{
  "n_layer": 14,
  "d_model": 384,
  "n_experts": 16,
  "experts_per_token": 1,
  "d_expert": 480,
  "d_shared_expert": 0,
  "activation": "swiglu",
  "moe_layers": [0, 1, 2, 3, 4, 5, 6, 7, 8, 9, 10, 11, 12, 13],
  "router_score": "softmax",
  "normalize_top_k": false,
  "routed_scale": 4.0,
  "balance_loss": 0.00496,
  "balance_bias": false,
  "init_std_router": 0.00762,
  "lr_router": 0.00171,
  "n_head": 6,
  "n_kv_head": 3,
  "head_dim": 64,
  "vocab_size": 39045,
  "norm": "rmsnorm",
  "norm_place": "pre",
  "norm_eps": 1e-06,
  "positions": "rope",
  "rope_base": 10000.0,
  "rope_fraction": 1.0,
  "qk_norm": true,
  "attn_scale": 0.125,
  "tie_embeddings": false,
  "parallel_block": false,
  "init": "uniform",
  "init_std_qkv": 0.0255,
  "init_std_o": 0.0,
  "init_std_up": 0.0255,
  "init_std_down": 0.0,
  "optimizer": "soap_variant",
  "lr": 0.00323,
  "beta1": 0.95,
  "beta2": 0.99,
  "weight_decay": 0.11,
  "lr_head": 0.00515,
  "warmup_steps": 106,
  "schedule": "cos",
  "final_lr_fraction": 0.1,
  "batch_tokens": 131072,
  "seq_len": 1024,
  "doc_mask": true,
  "train_tokens": 1226000000,
  "steps": 9354,
  "dataset": "wikipedia_en"
}
Below are experts of layer 4 (counted from 0) of a mixture-of-experts language model. Rows are named router (the router's row for the expert), down (a neuron's output weights, with its number) and show model dimensions 192-287. Each number is 128 + 24 x the weight over its row's rms, rounded and kept within 0 to 255.
After each expert's rows: a language model's description of what the expert responds to. This comes from a sample of Wikipedia text that the model never trained on.

# expert 9
router [125 123 142 145 130 149 116  96 103  88 118 190 132 109 121 127 174 172 164 118 166 106 148 114 152 183  98  97 150 107 138 132 155 135 194 169 169  77  96 129 145 148 121  95 121 116 144 171 126 104 169 113 140 123  80 143 126  87 134 120  83 132 139 133 159 104 133 119 115  86  89 129 109 102  90 108 152 191 137  71 149 123 138 114  96 140 125 135 115 123 135 147 151 134 166 148]
down0 [120 134 142 110 135 151 167 143 170 115  85 134 155 141 174 148 138 100 133 135 113 148 113 149 139 118 129  75 168 145 124 147 127 113 139 105 126 105 107 127  80 131 128 156 143 120 164 136  97 122 155 147 162 157 115 156 116 102 119 117 104 110 152 109 110  64 156 146  97 173 144 140 120 130 133  92 130  74 173  79 186 144 125 130 146 160 113 107 132 153 157 134 149 130 105 131]
down1 [127 150 109 125  79 133  96 113 142 149 135 126 139 147 116 114  98 155  91 132 123 127 137 153 157  98  99 126 107 142 133 105 164 119 142 144 142 125 118 118 146 110 168 137 135 147 135 106 143 115 153  94 131 102  93 121 133 118 138 108 138 161  87  77 115 179 114 136 123 101 107 128 168 167 135 145 139 172 131 109 171 124  93 112 127 118 132 136 130 132 142 136 120 130 102 137]
down2 [153 120 105 114  89 126 100 136 127 114 101 109 131 129 118 107 110 123 148 140 191  88 124 105 151  90 117 134 139 127 128  95  93  91 104 124 140 104 122 103 101 120 146  99 131 140 137 168 111 142 135 177  79 138 100 121 103 186 178 173 134 161 111  86 107 141 120 114  77 106 122 176 102 107 103 111 114 137 148 125 111 125 191 131  87 137 159 120  78  95 143 130 131 120 110  87]
What it handles: Nouns and word pieces in names of places, buildings and organizations, such as Street, Avenue, Park, School, Bridge, Theater, track in trackage.

# expert 4
router [113 167 167 144  95 104 112 158 137 124 118 145 130 169  96  83 153 138  81 145 113 165 154 150 125 116 115 153 152 115 105 136 163  84 108 113 163 151 146 144 130 124 133 124 126 142 148 120 131 125 133 139 187 130 171 133 116 101 138  91 145 130 135 119 114 132 135 100 159 115 163 136 159  97  90 174 162 137 159 121 115 111 144 127 160 145 112 143 101 150 130 120 110 165  96 155]
down0 [146 109 160 140 152 106 137 127 153  98 167 125 111 142 116 188  63 125 154 148 144 110  95 163 138 124  83 109 125 148 163 113 151 107 197 143 100  92 137  90 145 153 165 148 113 133 157 113 108 125 128 135 122  85 133  85 113 124 198 131 119 142 131  93 102 138 116 130 124 149 102 119 120 121  97 147 153 153 177 131 184 147 105  87 135 113  92 124 156 145 132 125 129 144 166 157]
down1 [158 127 116 144 100 144 115 158 133 118 131 136 143 121 144 104 135 160 122 129 102 145 129 111 101 131  86 147 102 170 129 131 130 131 109 140 127  93 122 132 145  98 133 136 135 146 137  99  93 141 141 122 136 121 130 129 114 143 143 169 115  91 141 105  95 117 122 112 110 133  62  97 138 114 145 110 133  90 143 117 129 105 157  95 132  91 179 105 137 125 129 143  87 112  91 123]
down2 [129  91 112 102 156 112 130 155 107 140 119 136 155 135  99 104 109 109 183 126 116 134 103 139 114 117 146  99 139 108  84 118 122 115  97 137 103 122 136 167 110 112 150 114 109 159 135 136 134 158 144 130 152 111 120 104 123 155 168 132 147 168 121 181 176 102  82 103 136 109  82 163 114 107 138 162 117  92 139  91 145  90 115  87 107 131 116 162 124 101 122 128 143 150 124 142]
What it handles: Determiners opening a noun phrase, mostly the and The, also his, their, its, this and possessive 's, e.g. "in the preseason".

# expert 0
router [155 109 162 155  98 106  95  89 114 152  95 110 112 104 138 113 153 137 133 122 112  95 152 125 145 147 160 132 152 158 164 117 131 106 167 117 129 120  97 174 149 152 124 160 174 132 110 119 136 151  93 140 171 139  87 143 180 171  98 130 111 104  82 119 148 154 136 109 118 115 119 114 105  97 150 127 129  69 112 109 110 120 179 145  74 139 119 140 143 134 187  80 142 123 135  82]
down0 [153 138 148 126 125 112 156 137 171 105  81 150 145 181 140 163  98  85 141 124 146 132  70  97 121 103 137 142 124 121 155 161 148 137 190 124 118 131 107 119 163 139 121 112 110 149  98 112 125 111 158 145 155 132 110 130 141 129 132 101 174 131 161 138 143 122 102 158 113 129 121 128 137 132 142 102 165 166 148  90 121 136  99 124 125 148 112  72 117 136 159 142 122 130 117  68]
down1 [100 131  74 100 120 122 161 119 123 140 122  90 116 130 144 131 116 117 121 144  87 105 130 122 187 143  90 137 131 117 116 118 140 114 131  91 129 139 144 119 108 161 154 121 135 134 148 149 122 124 126 141 143 110  96 117 152 147 103 127  93 108 181 146 118  93  85 139 117 145 121 126 111 145  96 156 116 138  86 102 122 144 125  82 141 144 140 150 137 130 114 139 135 143 168 152]
down2 [177 152  82  85 174 103 127 106 123 104  92 143  92  89 130 106 126 123 142 134 164 129  95 102 106 147 102 107 139 115 109 171  94 120 121  96 139 135 109 114 138 137 102 117 115 164 150 128 118 163  90 123 117 132 136 105  91 117 148 125 130 121 139 111 138 140 101 149 136 105 125  99 192 127 143 125 158 112  86 115  91  83 123 173  99 150 168 120 124 159 126  50 135 125  77 153]
What it handles: First three digits of four-digit years in dates and ranges, such as 201 in 2015, 199 in 1993, 194 in 1948.

# expert 1
router [119 101 154 152  98 100 150 144 110 116  97 138 145  92 145 137 143 131 136 135 139 150 157  70 204 116 127 136 152 105  91  88 121 119 118 131 160  83 107 122 119 135 150 134 101 102 110 131 117 128 166 117 139 138 135 123 123  90 118 150 140 138 167 106 112  71  96  84 124  86 122 114 153 130 117 142 138 156 145 138 147 179 153 136 139 127 132 134  85  93 116 141 126 145 175 149]
down0 [161 123 117 122 181  88  93 153 113 122 129 164 117 111 143  99 135 119 111 145 109 145 138 102 141 171 161  95 123 122 137 148 113  89 124 132 133 118 105 147 158 108 150 119 139 124 151 139 121  66 140 104 106 174 117 168 116 123 160 118 121 115 139 137 159 123 144 163  86 118  91 130 139 139  89  96 124 163 114 135 164 147 117 103 153 131 163 133 140 109 140 141 114 129 151 139]
down1 [134 158 175 135 131 173 165 162 136 118 165 165 140 136 134 114 121 149 153 111 145  78 115 142 131 132 123 129 143  85 124 123 147 114 140 116 149  85 157 131 135 132 141  79 130 127 144 106 113  82 150 101 110 135 139 139 141 141 167 141  96 136 104 161 153 109 108 104 166 134  91 117  99 114 148 160 164 124 121 171 121 120 139 151 128 165 137 136 164 120 117 118 129  96 154  86]
down2 [140  87 113 139 155 116 155 141 116 175  91 112 124 174 168 106 135 130 106  89 124 136  83 101 169 143 135  97 173 107  57 133 133 123 129  83 125 124 127 141 115 150 130 131 118 143 150 129 103 143 149 135 136 112 108 141 153 136 101 134 103 138 130 127 107 113 133 110  69 141 135 137  73 122 114 128 107 165 106  80  99 124 101 130 201 123 102 113 137 125 124 137 147 124  88 178]
What it handles: Prepositions after a noun, mostly of, also in, to, for, from, between, as in core of, publisher of, limits between.

# expert 8
router [108  88 103 115 119 124  68 135 107 103 138  85 131 129 153 126 116  94 100  99 110 152 153 155 170 114  78  96 125 131 117 128 150 127 145 125 109  79 122 133  94 142 136 134  71 101 122 121 143 100 154 155 169 115 124 123 108 111 177 142 128 136 150 135  90 145 136 118 113 123 161 142 190 134 123 111 166 144 116 111 104 126 104 143 137  97 126 102 134 118 141 126 121  96 154 139]
down0 [135 100 155 148 162 115 148  54 154 170 120 100 120  88 107 123 145 123 144  80 119 137 118  76 168 149 117 127 100 120 164 130 156 117 148  84 149 162 161 133 114 120 130  71 134 151 139 119 148 162  96 129 117  90  90 124 116 123 150  99 123 125 108 125 134 134 129 164 119 127  92 163 145 110 100 156 128 110 127 172 115 115 147 128 108 122 137 106 101 168 103 109 156  93 130 146]
down1 [127 106 113 120 140 133 129 132 109 169 129 139 110 126 100  91  98 140 130 177 113 118 154  77 122  74 105 142 102 127  96 131 117 110 120 143 117 161 158 175 120 160 141 149 135 169 125  97 139  99 145 107 138 140  83 147  96 144 161  94 147 132 116 128 111 123 140 138 104  96 141 211 135 122 159 147 146 180 132 103 151 138 128 115 153 111 131 129 137 111  91 113 135 101 107 177]
down2 [129 116 136 120 122 131 135 132 137 112 136 172 136 143 143 132 127  97 123 102 102 150 123 130 142 124 143  77 119 122 138 132 134 133 117 121  89 151 133 127 100 140 130 160 144 154 129 104 113 142 161 126 101 118 139 125 101 120 135 106 111 114 116  56 105  99  78 148 108 132 144 110 115 137 133 120 124 189 108 121 112 121 100  67  79 141 143 144 138 178 126  44  85 114 111 103]
What it handles: Section heading markers ==, ===, title = after blank lines, degree signs in coordinates, and words like United, List, See.

# expert 12
router [103 122 100 170 115 115  85 115 145 143 149 159 165 142 102 122 198 138 145 129 123 138 162 113 188 133 139 115 152 105 102 130 147 142 144 137  84 150 135 134 110 125 115 169 132 131 128  93 106 150 173 134 118 140 129 153 106 136  94 123 167  80 118 127 104 142 137 148 141  97 105 177 172 142  59 137 140 118  95 151 103 168 114 144 124 192 137  90 129 123 143 104 131 114 105 153]
down0 [ 94 152 113 135 134 123 128 127 109 123 129 138 125 133 123 138 151 144 146 106  91 120 142  81 117 158  96 136 142 131 117 130 112 171 132 139 106  98 135 101 120 158 145 128 151 135 119 128 132 141  87  68 106 174 122 148  70 143 113 104 148 134 134  91 173 124 114 102 149 150 142  91 154 129 171  88 154 109 131 160  87 131 116 149 160 128  99 125 162 144 126 108  95 128 127  91]
down1 [125 116  67 112 138 107 143 129 108 151 143 115 197 140  95 130 112 115 137 133 184 110 140 163 135 136 185 142 111 148 126 172  77  59  90 100 104 131 151 135 144 129 102 128 132 158 149 123 154 139 118 127 131 112 144 140  89  96 137 134 131 102 130 150 153 154 140 165 181 123 127 131 135 106 127 114 122 106 170 132 134 119 137 106 149 122 126 178 104 126  83 129 130 160 146 144]
down2 [111 155 110 116 127 114 132 141 140 101 194 163 126 123 135 106 157 121 150 172 116 126 153 113 158 103 141 115 100 138  64 156 125 125 139 122 130 146 133 106 150 135 145 114 155 101  96 126 142 110 128 164 127 139 111 141 142  98  68 144 137 148 157 132 106 100 119 180  95  97 174 172 155 117 150 125  81 109 102 163 128  96 150 168  93 134 152 159 115 139 138 121 111 108 102 155]
What it handles: Indefinite articles a, an, A and small quantifiers one, two, some, first, often after is, as, with; also "a" inside names.

# expert 14
router [129 126 139 127 154 168 157 155 148 103 107 137 151 151 145 126 114 131 151  83 121 113 146 114  68 141 140 102 128 152 137 139 117 134 106  85 102 151 121 110 157 142 131 109 173 127 136 180 152 141 181 141 105  63 124 114 168 175 134 138  73 168 122 141 125 110 146 112 129 145 116 138  72 163 159 119  68 162 120 122 159 141 158 143 105 102 144 138 138 109 130 115 100 118 114 118]
down0 [110 131 122 163  71 170 148 134 113 170 145 144 115 100 118 129  83 140 139 136 123 116  97 132 102 118 126 140  84 101 101 138 152 125 167 105 116 116 140  97 113 156 113 135  85 123 111 115 137  78 113 111 110 170 111 129 163 143 159 118  93 123 106 163  97 105 115 131 141  83 123  93 132 182 138 125 166 138  91 173 132 104 150 189 154 143 153 135  90 148 128 136 139 109 139 120]
down1 [155 137 134  93 123 139 124 126 131 122 131  70 115 137 145 143 108 123 105 107 164  97 182 155 129 118  91 130 105 128 113 125 130 132 149  88 161 115 132 132 130 141 155  89  85 186 150 141 146  93 126 148 113 154 113 157 117 106 136 114 132 145 175 128  77 151 101 127 165  98 113 133 172 133 135 143 154 112 192 100 125 141 104 168 110 136 133 119 118 117  93 139 142 105 134 115]
down2 [195  95 127 148 122 122 159 157 162 120 128 119 125 125 116 145 133 125 131 118 121 153 125 104 123 128 118 112  95 124 124 106 133 116 173 136 125 144 111 140 111 168 135 131  72  86 158  85 128 101  82 131 164 132 140 115 152 128  92 168 133 113 112 149 140 139 131 133 142 155 119 144  94 153 140 165 113 168 151 126 161 140 108  76 145 143 123 111 132 121  98 178 116 120 171 144]
What it handles: Past participles and verbs after was, to, he, such as known, moved, served, returned, drove, build, and following nouns in story prose.

# expert 11
router [145 155 115 141 159 103 163  95  87 109 156 131 113 155 109 115 134 101 113 110 124 125 157 118 113  98 110 138 125 111 112 137  96 177 120 165 139 122 109 123 135 161 183 165 139  85 141 114 113 122 105 104 103 102  81 136 140 123 132 112 140 158  96  88 142 136 134 134 124 117 142 102  88 160 105 131 117  99 164 153 125 117 154 113 143  82 137 138 105 169 163 146 128 129 171 140]
down0 [114 128 136 128 115 130 115 130 174 138 130  94 109 104 129 113 132  82 101 132 154 130 147 103  98 127  86 161 106 112 138 103 126 140 148 146 117  99  94 167  86 108  96 108 133 168  76 136 143 141 170 117  88 119  90 161 136 146 107 112 111 102 150 129  94 138 148 110 163 117 137 132 127 149 149 197 146 135 123 112 148 116 151 146 178 110 126 111 119 114 143 125  93 102 132 136]
down1 [142 126 137 123 108  73 106 134 153 148 146 123  96  96  88 133 105 133  99 142  75  79 119 164 140 124 139 139  88  85 171 115 144  86 153 151 116  96 133 145 112 154 107 134 139 129 136 152 150 164 113  88 101 126 139  98 143 151 163 111  99 148 104 131 133 113 181 130 107 130  74  98 148 143 132 147 144 121 113 169 161  91 124 133 148 152 138 107 125 112 128 143 141 102 142 137]
down2 [167 122 132 160 115 145  79 117 158 102  99 130 130 171 132 127 130 123 114 119 159 156 101 141 119 165 111 125 152 145 130 133 136 122 140 119 135 143 111 121 107 112 143 125 127 125 140  80 132 127 101 135 123 143 133 155 118 106 148 148 152 132 155 188 106 114 164  91 113 102 108 126 150 144 129  93 128 129 177 113 120 131 133 180 129 107 115  90  92 131 150 105  99 159 166 119]
What it handles: Colons after labels in infoboxes and lists, such as Frequency:, Species:, Launch mass:, plus dashes, including, like, and is/was introducing a subject.

# expert 15
router [147 133 114 161 141 113 112 142 142 137 153 107 108 137 119 156 117 119 134 150 135 114 105  74 123 107 112 146 156 116 111 102 153 158 152 139 141 148 125 137 109 157 135  82 180 131 178 121 116 136 106 141 160 135 182 134 130 100 128 161 127  77 123 128 169 150 124  89 132 141 116 147 148  95 159 142 128 140 134 140 119 155  98 130 134 115 116 111 146 126 140 104 141  97 148 117]
down0 [122 106 111 139 113 120 113 109 149 105 163 108  74 145 110 175 160 121 143 122 121 107 126 129 116 134 119 112  88 107 115 145 111 132  97 100 119 118 154  81  96 106 125 200 148 163 151 139 155 155 178  94 102 119 131 123 116 115 112 172 155  97 145 120 131 163 121 115 110 120 160 103  85 136 164 107  78 159 140 136 108 143 130 115 159  95 116 107 165 106 115 159 102 126 161 121]
down1 [101 164 111 143 142 140 133 122 123  61  97 108 131 149 139 130 124 117 119 102 178 126 158 120 119 129 144 132 109 126 204 115 128 115 106 132 126 103 140  38 179  85 153 127 141 135 128 111 125 160 130 136  97 165 104 105 119 118 131 114 113  98 118 103 162 117 133  87 149 149 191  96  87  99 128 165 160 125 142 140 139 146 116 150 145 132  74 117 113 143 152 150 113 130 132  93]
down2 [115 119  86 138 133 136 168 135 143  95 142  72 149 113 124 104  92  99 111 100 134 126 132 156 166 140 135 136 104 138 143 105 117 135 103 121 115 119 115 156 131 133 102 113 174 119 149 177 105  83 123 154 180 126 145 117 122 111 143 125 137 152 188 128  98 109 138 125 118 112  92 130  79 137 114 116  80  82 140  92 146 156 159 139 140 118 166 116  69 141 100 141 150 164 156 130]
What it handles: Pipe characters dividing cells in wiki tables of results, rankings or stations, plus semicolons separating list items such as 1; Green tick.

# expert 3
router [151 109 111 103 139 164  65 119 129 158  86 129 119  71 144 145  60 126 171 117 129 154 134 129 110 139 124 114 118 114 118 181 143 126 120 107 136 134 147 113 125  97  96 123 134 124  83  92  87  79 102 102  92 180 178 137 135 114 120  94 118 142 100  93 124 165 109 170 113 131 116  99 131 186 106 133 175 132  89 113  99 122 126  79 133 130 153 123 128 123  75 133 143 111 112 130]
down0 [162 119 138 103 117 114 124  97 133 166 142 102  91 130 110 128  85 157 101 135 140 145 163 131 154 175 173  99 125 154  98 170 186 108 180 123  90 161 138 124 111 116 129 109 115 148  79  89 137 106  83 143 113 130 121 157 111 181 148 155 130 114  83 128 132 212 145  96  91 152 137 169 132 121 108 117  99 156 108 112 131 163 163 139 106 127 139 131 140 108 134 146 136 108 129 115]
down1 [129 147 132 163 162 107 130 168 134  94 139 150 151 140 123 141 141  94 166 131  92 155 104 178 136 119  84 106 107 118 155 120 139 126 130 129 118  96 129 126 129 123 120 150 120  96 139 119 159 134  84  77 125 125 130 127 138 164 123 111  72 130 110 131 146  85 140 150 189 109 123 141 184 139 118 142 133 102 118 105  97 148 102 142  93  85  99 117 125 144 137  97 103 139 149 114]
down2 [154 127 132 131 146 105 147 152 126 149 125 139 118 139 178 107 120 104 166  83 122 134 132 119 150 137 129 172 165 134 115 156 138 121 133 132 111 127 154  92 121  75 116 129 121 135 149 124  85 115 139 115 115 105  99 140 138 182 167 163 122 136  90 120 108 160 140 123 102 123 141 148 160 112 141 153 118 143 136 144  90 164 128  90 150 129 117  84 108 125 169 156 122 123 129 132]
What it handles: LaTeX commands and pieces inside math formulas, such as frac, int, mathbf, left, le, plus fraction signs and uncommon name fragments.

# expert 13
router [ 89 142 140 125 103 103 107  99 117  97 122 146 116 125  93 154 138 163  93 140 141 170  98 124 127 150 112 162  79 116 140 137 106 112 104 117  89 175 118  81 143  98 111  72  93 114  93 142  98 113 105  87 108 151  81 114  68 132 144 134 142 100 130 167 100 119 144 155 160 108 124 146 115  94 117 121  96 139 168 149 130 135 145 127 155 146 113 145 141 146 135 149  94 178 160 148]
down0 [134 121 143  96 107  93 105 141 127 132 157 111  87 111 135 163  85 136  82 156 110 160 132 113 120  92  84 156 116 136  95 132 126 111 136 120 143 157 120 137 124 160 149 134 114 117 110 148 136  86 136  98  96 136  97 116 154 164 126 173 135 127 108 100 120 126  89 105 116 128 138 136 159 107 153 172 139 101 124 148 119 116 129 131 210 111 120 149 132 173 160 121 159 147 148  78]
down1 [149 150 127 142 132 145 161 162 178 135 129 125 143 119 130 156 101  99 140 148 131 108 131 145 135 125 145  77 105 105 143 157 173 151 151 129 167 141 148  86 119 137 137 105 181 103 112  93 105 153 112 125 132 144 143 145 138  87 145 145 155 133 109 165 124 157 125 105 140  89 116 115 119 129 133 128 179 164 152 122  93 132 111 142  65  90  91 139 109 145 140  67 154  99 156 125]
down2 [160 135 129 124 142 128 106 162 128 140 109 138 137 123 147 146 116 202 117  96 108 141 122 124  95 149 123 115 141 137 126 140  75 130 138 100 114 120 181 125 130 110 101  97 103  75 144 119 158 154  97 122 144 119 129 108 169 110 106  93 164 101 156 168  80  91 166 136 127 159 120 129 155 126 126 149 134 134 148 148 156 110 132 124 138 142 125 146 133 135 122 106 153 119  95  99]
What it handles: Individual digits and short numbers in dates, scores, coordinates, tables and chess moves, such as 2010–11, 7–8, June 12.

# expert 5
router [108 134 154 180 129  91 162 106 157 118 123 133 104 164 148 113 169  95  97 143 122 116 145 139 158 114 143 160 140 154 112 117 160 106 135 168 130 115 106 142 140  97 143 164 130 135 139 124 113  97 154 133  86 117 115 118  95 133 145 152 145 128 133 128 118 119 101  98  86 120 126 126 146 101 100 113 153 149 135  98 179 156 100 169 146 119  81 187 105 133 173 134 151  80 138 138]
down0 [128 153  93 155 155 144 133 109 132 112 169 152 114 153 127 138 122 110 129 128 100 140 105 148 145 136 114 137 116 148 147  97 162 160 165 168 152  93 120 100 144  91 129 143 135 122 145 101 119 151 122 114  68 152 130 126  62 126 141 124 137 125 120  90 202  85 124 111 156 146 146 136 106 133 111 107 118 143 129 153 117 160 139 114 144 150 138 133 106 128 108 124 130 122 147 111]
down1 [108 131 128 143 120 156 149 167 142 128 127 146 115  99  95 110 125 125 121 163 114 121 151 130 116 140 116 115  90 120 162 131  83 176 131 128 118 120 151 172 137 113 135 138 140 165 154 128 130 135 148 107 158 129 144 115 104 110  97 101 101 159 132  88 147 110 112 128 145 131 163 121  62 124 141 119 121 121 121 104 116 112 124 103 100 159 127 110 106 169 128 144 127 163  88  85]
down2 [160 170  92 144 111 165 107 153 167 117 198 122 124 108 110  91 120 156 153 102 173 117 109 108 145 122 121 123 125 110 141 139 118 123 136 140 144 157 115 148 141 116  85 113  98 145 101 150  77 143 154  86 105  69 113 188  85 108 144 119 153 159 135 165 124 107 105 148 125 128 124 120 156 170 136 137 126 151 102 142 118 139 138 102 148 105  90 128 160  90 143 112 112 136 154 146]
What it handles: Decimal points in numbers and apostrophes before s or re, such as 73.77, 1.94376, academy's, You're; also commas, brackets and sentence-final periods.

# expert 6
router [150  81 166 148 125 145 110 123 184 184 164 152 116 127 151 106 133 183 128 118 125 116 135 139 155 147 128 118 132 120 118 113 121 159 101 113 158 116 128 100 137 145  97 129  85 139 116 109 121 172 106 165 160 143  81 147 156 141 109 168  92 102 138 142 100  92  98 173 128 138 109 116 156 143 138 138 164 118 110 150 119 104  78 134 136 130 102  89 116 125 101 115 156 166 124 116]
down0 [106 149 129 104 120 101 108 194 152 153 142 105 149 108 162 109 134 146 120 104 129 118  99 118  94 126 120  95 135 161  93 152 113  81 116 125 121 145 116 122 144 149 169 108  85 153 113 101 134 114 138 172 153 148 132 114 106 114 135 143 128  88 135 134 107 182 111 125  69 150 138  86 105 143 152 126 114 163  85 135 119  86 139 148 114  84 111 145 141 157 131 126  91 121 177 121]
down1 [ 91 105 142 152 151 126 114 134 124  75 100 124 157 131 125 145 184  88 143 173 129 129 115 152 147 197  72 125 114 126 152 137 150 178 123  93 125 114  91 110 145 139 125 122 138 178 156 107 144 132  85 112 154 102 126 127 130 142 101 142 127 161 158 125  77 109 126 119 150  99 132 139 105 123 140 135 137 113 169 148 146 124 121 172 176 182 173 104 157 123 147 115  94 169  70 140]
down2 [110 185 116 117 154 149  94 133 141 118  96 169 122 159 154 141  90 142 132  88 126 126 140  85 115 139 158 121 115 114 129  74 130 127 118 175 136 107 113 161 148 108 119 116 141 141 155 126 143 104 135 109 130 120 107 150 150  96 150 110 159 155 151 122  78 104 119  77 155  99 138  77  84 114 165 139 123 147 126  79 155 140 109  89 161 150 109 132 121  99 110 133 128 100 124 136]
What it handles: Field labels in infobox lists and table pipes, such as Full name, Genre, Born, Coordinates, Conservation status, and markdown table separators.

# expert 10
router [121 146 127  85 136 132 168 172 116 153 146 143 130 106 107 131 100 146 121 165 130 128  81 170 130 107 116 128  97 110 143 108 133 114 119 162 124 108 153 110 111  84 122 135 105 127 150 119 141 168  99  94 141 133 138 136 126 109 134  79 181 146 155 176 132 168 138 134 140 138 140 115 131 108 141 106 118  98 133 141 118 101  92 132 129 120 105 102 142 123  84 151 115 129  90 124]
down0 [166 142 139 144 125  97 134 141 145 138 146 145 115 119 124 103 134 139 126 161 118 143 125 107 115 110 148 132  90 114 100 147 120 133 113 133  91 126 122 119 139 100 144  70 119 142 122 172 172 119 155 107 125 142 142 143  96 135 112 156 124 103 112 100 114 142  95 156 102  89 130 158 149 142 103 121 140 115 132 146 135 135 117 127  91 153 144  95  77 100 141 125  98 135 127 137]
down1 [123  97 161 160 153 117  98 124 142  89 110 119 149 112 124 148 106 109 112 153 104 131 144 162 164 143 134 153 109 163 138 121 159  88 126 104 152 109 134 146 171 173  92 135 150 114 155 150 119 142 109  95 180 157 151 140 116 160 128 123 104 102 124 120 153 130 149 104 105 164  70 116  89 142 128 132 167 126 136 163 137 143 157 134 120 135 163 118 125 106  90 108 124 138 121 142]
down2 [143 147 101 121 163 158 119 158 158 116 155  89 145 152 124 117 129  99 149 132 110  83 103 127 114 153 147 151 121  88 173 105 118 129 128 113 159 118  98 152 109 136 107 124 124 137  86 113 119 107 152 115 160 106 120  78 179  78 111 141 121 138 148 120 116 131 139 102 136 143  88 131 131 155  92 102 121 145 124  69 148 121 150 162 131 134 137 183 105 127 118 134 147 114 157 118]
What it handles: Music vocabulary such as song, album, band, single, Records, plus colons in track durations like 4:20 and words in song titles.

# expert 7
router [112 146  81 100 141 175 161 120 126 128 150 106 126 171 106 158 173 108 104 118 119  92  84 130 142 162 186 151 148 114 154 136 126 112 134 155 119 130 115 170 156 129 106 105 156 105 121 144 163 134 100 149 109 122  81  95  67 103  77 144 120 125 156 113 138  86  98 142 125 128  99 144 142 118 139 143  98 110 137 137 143 108 148 145 120 114 144 140 155 161 144 142 149 146 104 143]
down0 [178 156 140 114 121 147 144  85 136 144 128 102 110 114 147 152 162 128 149  51 132 115 126 150  88 124 141 135 123  96 119 157 100 129 141 138 136  55 112 103 127  65 121  79 174 102 159  69  88 106 139 116 158 109 121 147 154 143 122 148 143 122 181 162 126 127 127 135 138 142 138 122 123 127 139 130 107 139 156 122 138 136 151 142 130 112 100 109 127 110 130 130 118 133  91 149]
down1 [134 150 105 130 115 121 124 150 151 129  73 111 174 122 126 101 104 108  91 113 131 161  93 107 137  92 137 173 122 148  90 152 165 183 100  94 146 114  96 144 131 104 120 141 134 146 151  75  91 102 109 127 112 143 155 106 100  65  88 165 124 139  76 131 168 121 133 165 113 154 119 127 135 152  82 128 108 135 104 109 100 116 164 129 116 114 169 147 128 125 179 141 109 131 136 126]
down2 [146  73 116  96 116 131 127 149 122 181 140 120 147 148  91 157 129 182 114 130 107  90 141 158  91 138 154 131 157 147  98 159 128 154  93 150 182 152 132 182 135  91 149 140  98 122 116 136 127 175 182 113 124 140  64 123 149  96  90 124 133  88  91 141 126  87 124 160 132 148 167  75 101 130 123 107 129  93 146 142 161 155 118 114  96 177 125 162 166 133 129 137 112 158 108  80]
What it handles: Period-space ending a sentence before a new capitalized one, also but, while, and, and the abbreviation dot in St. Louis or Ft. Lauderdale.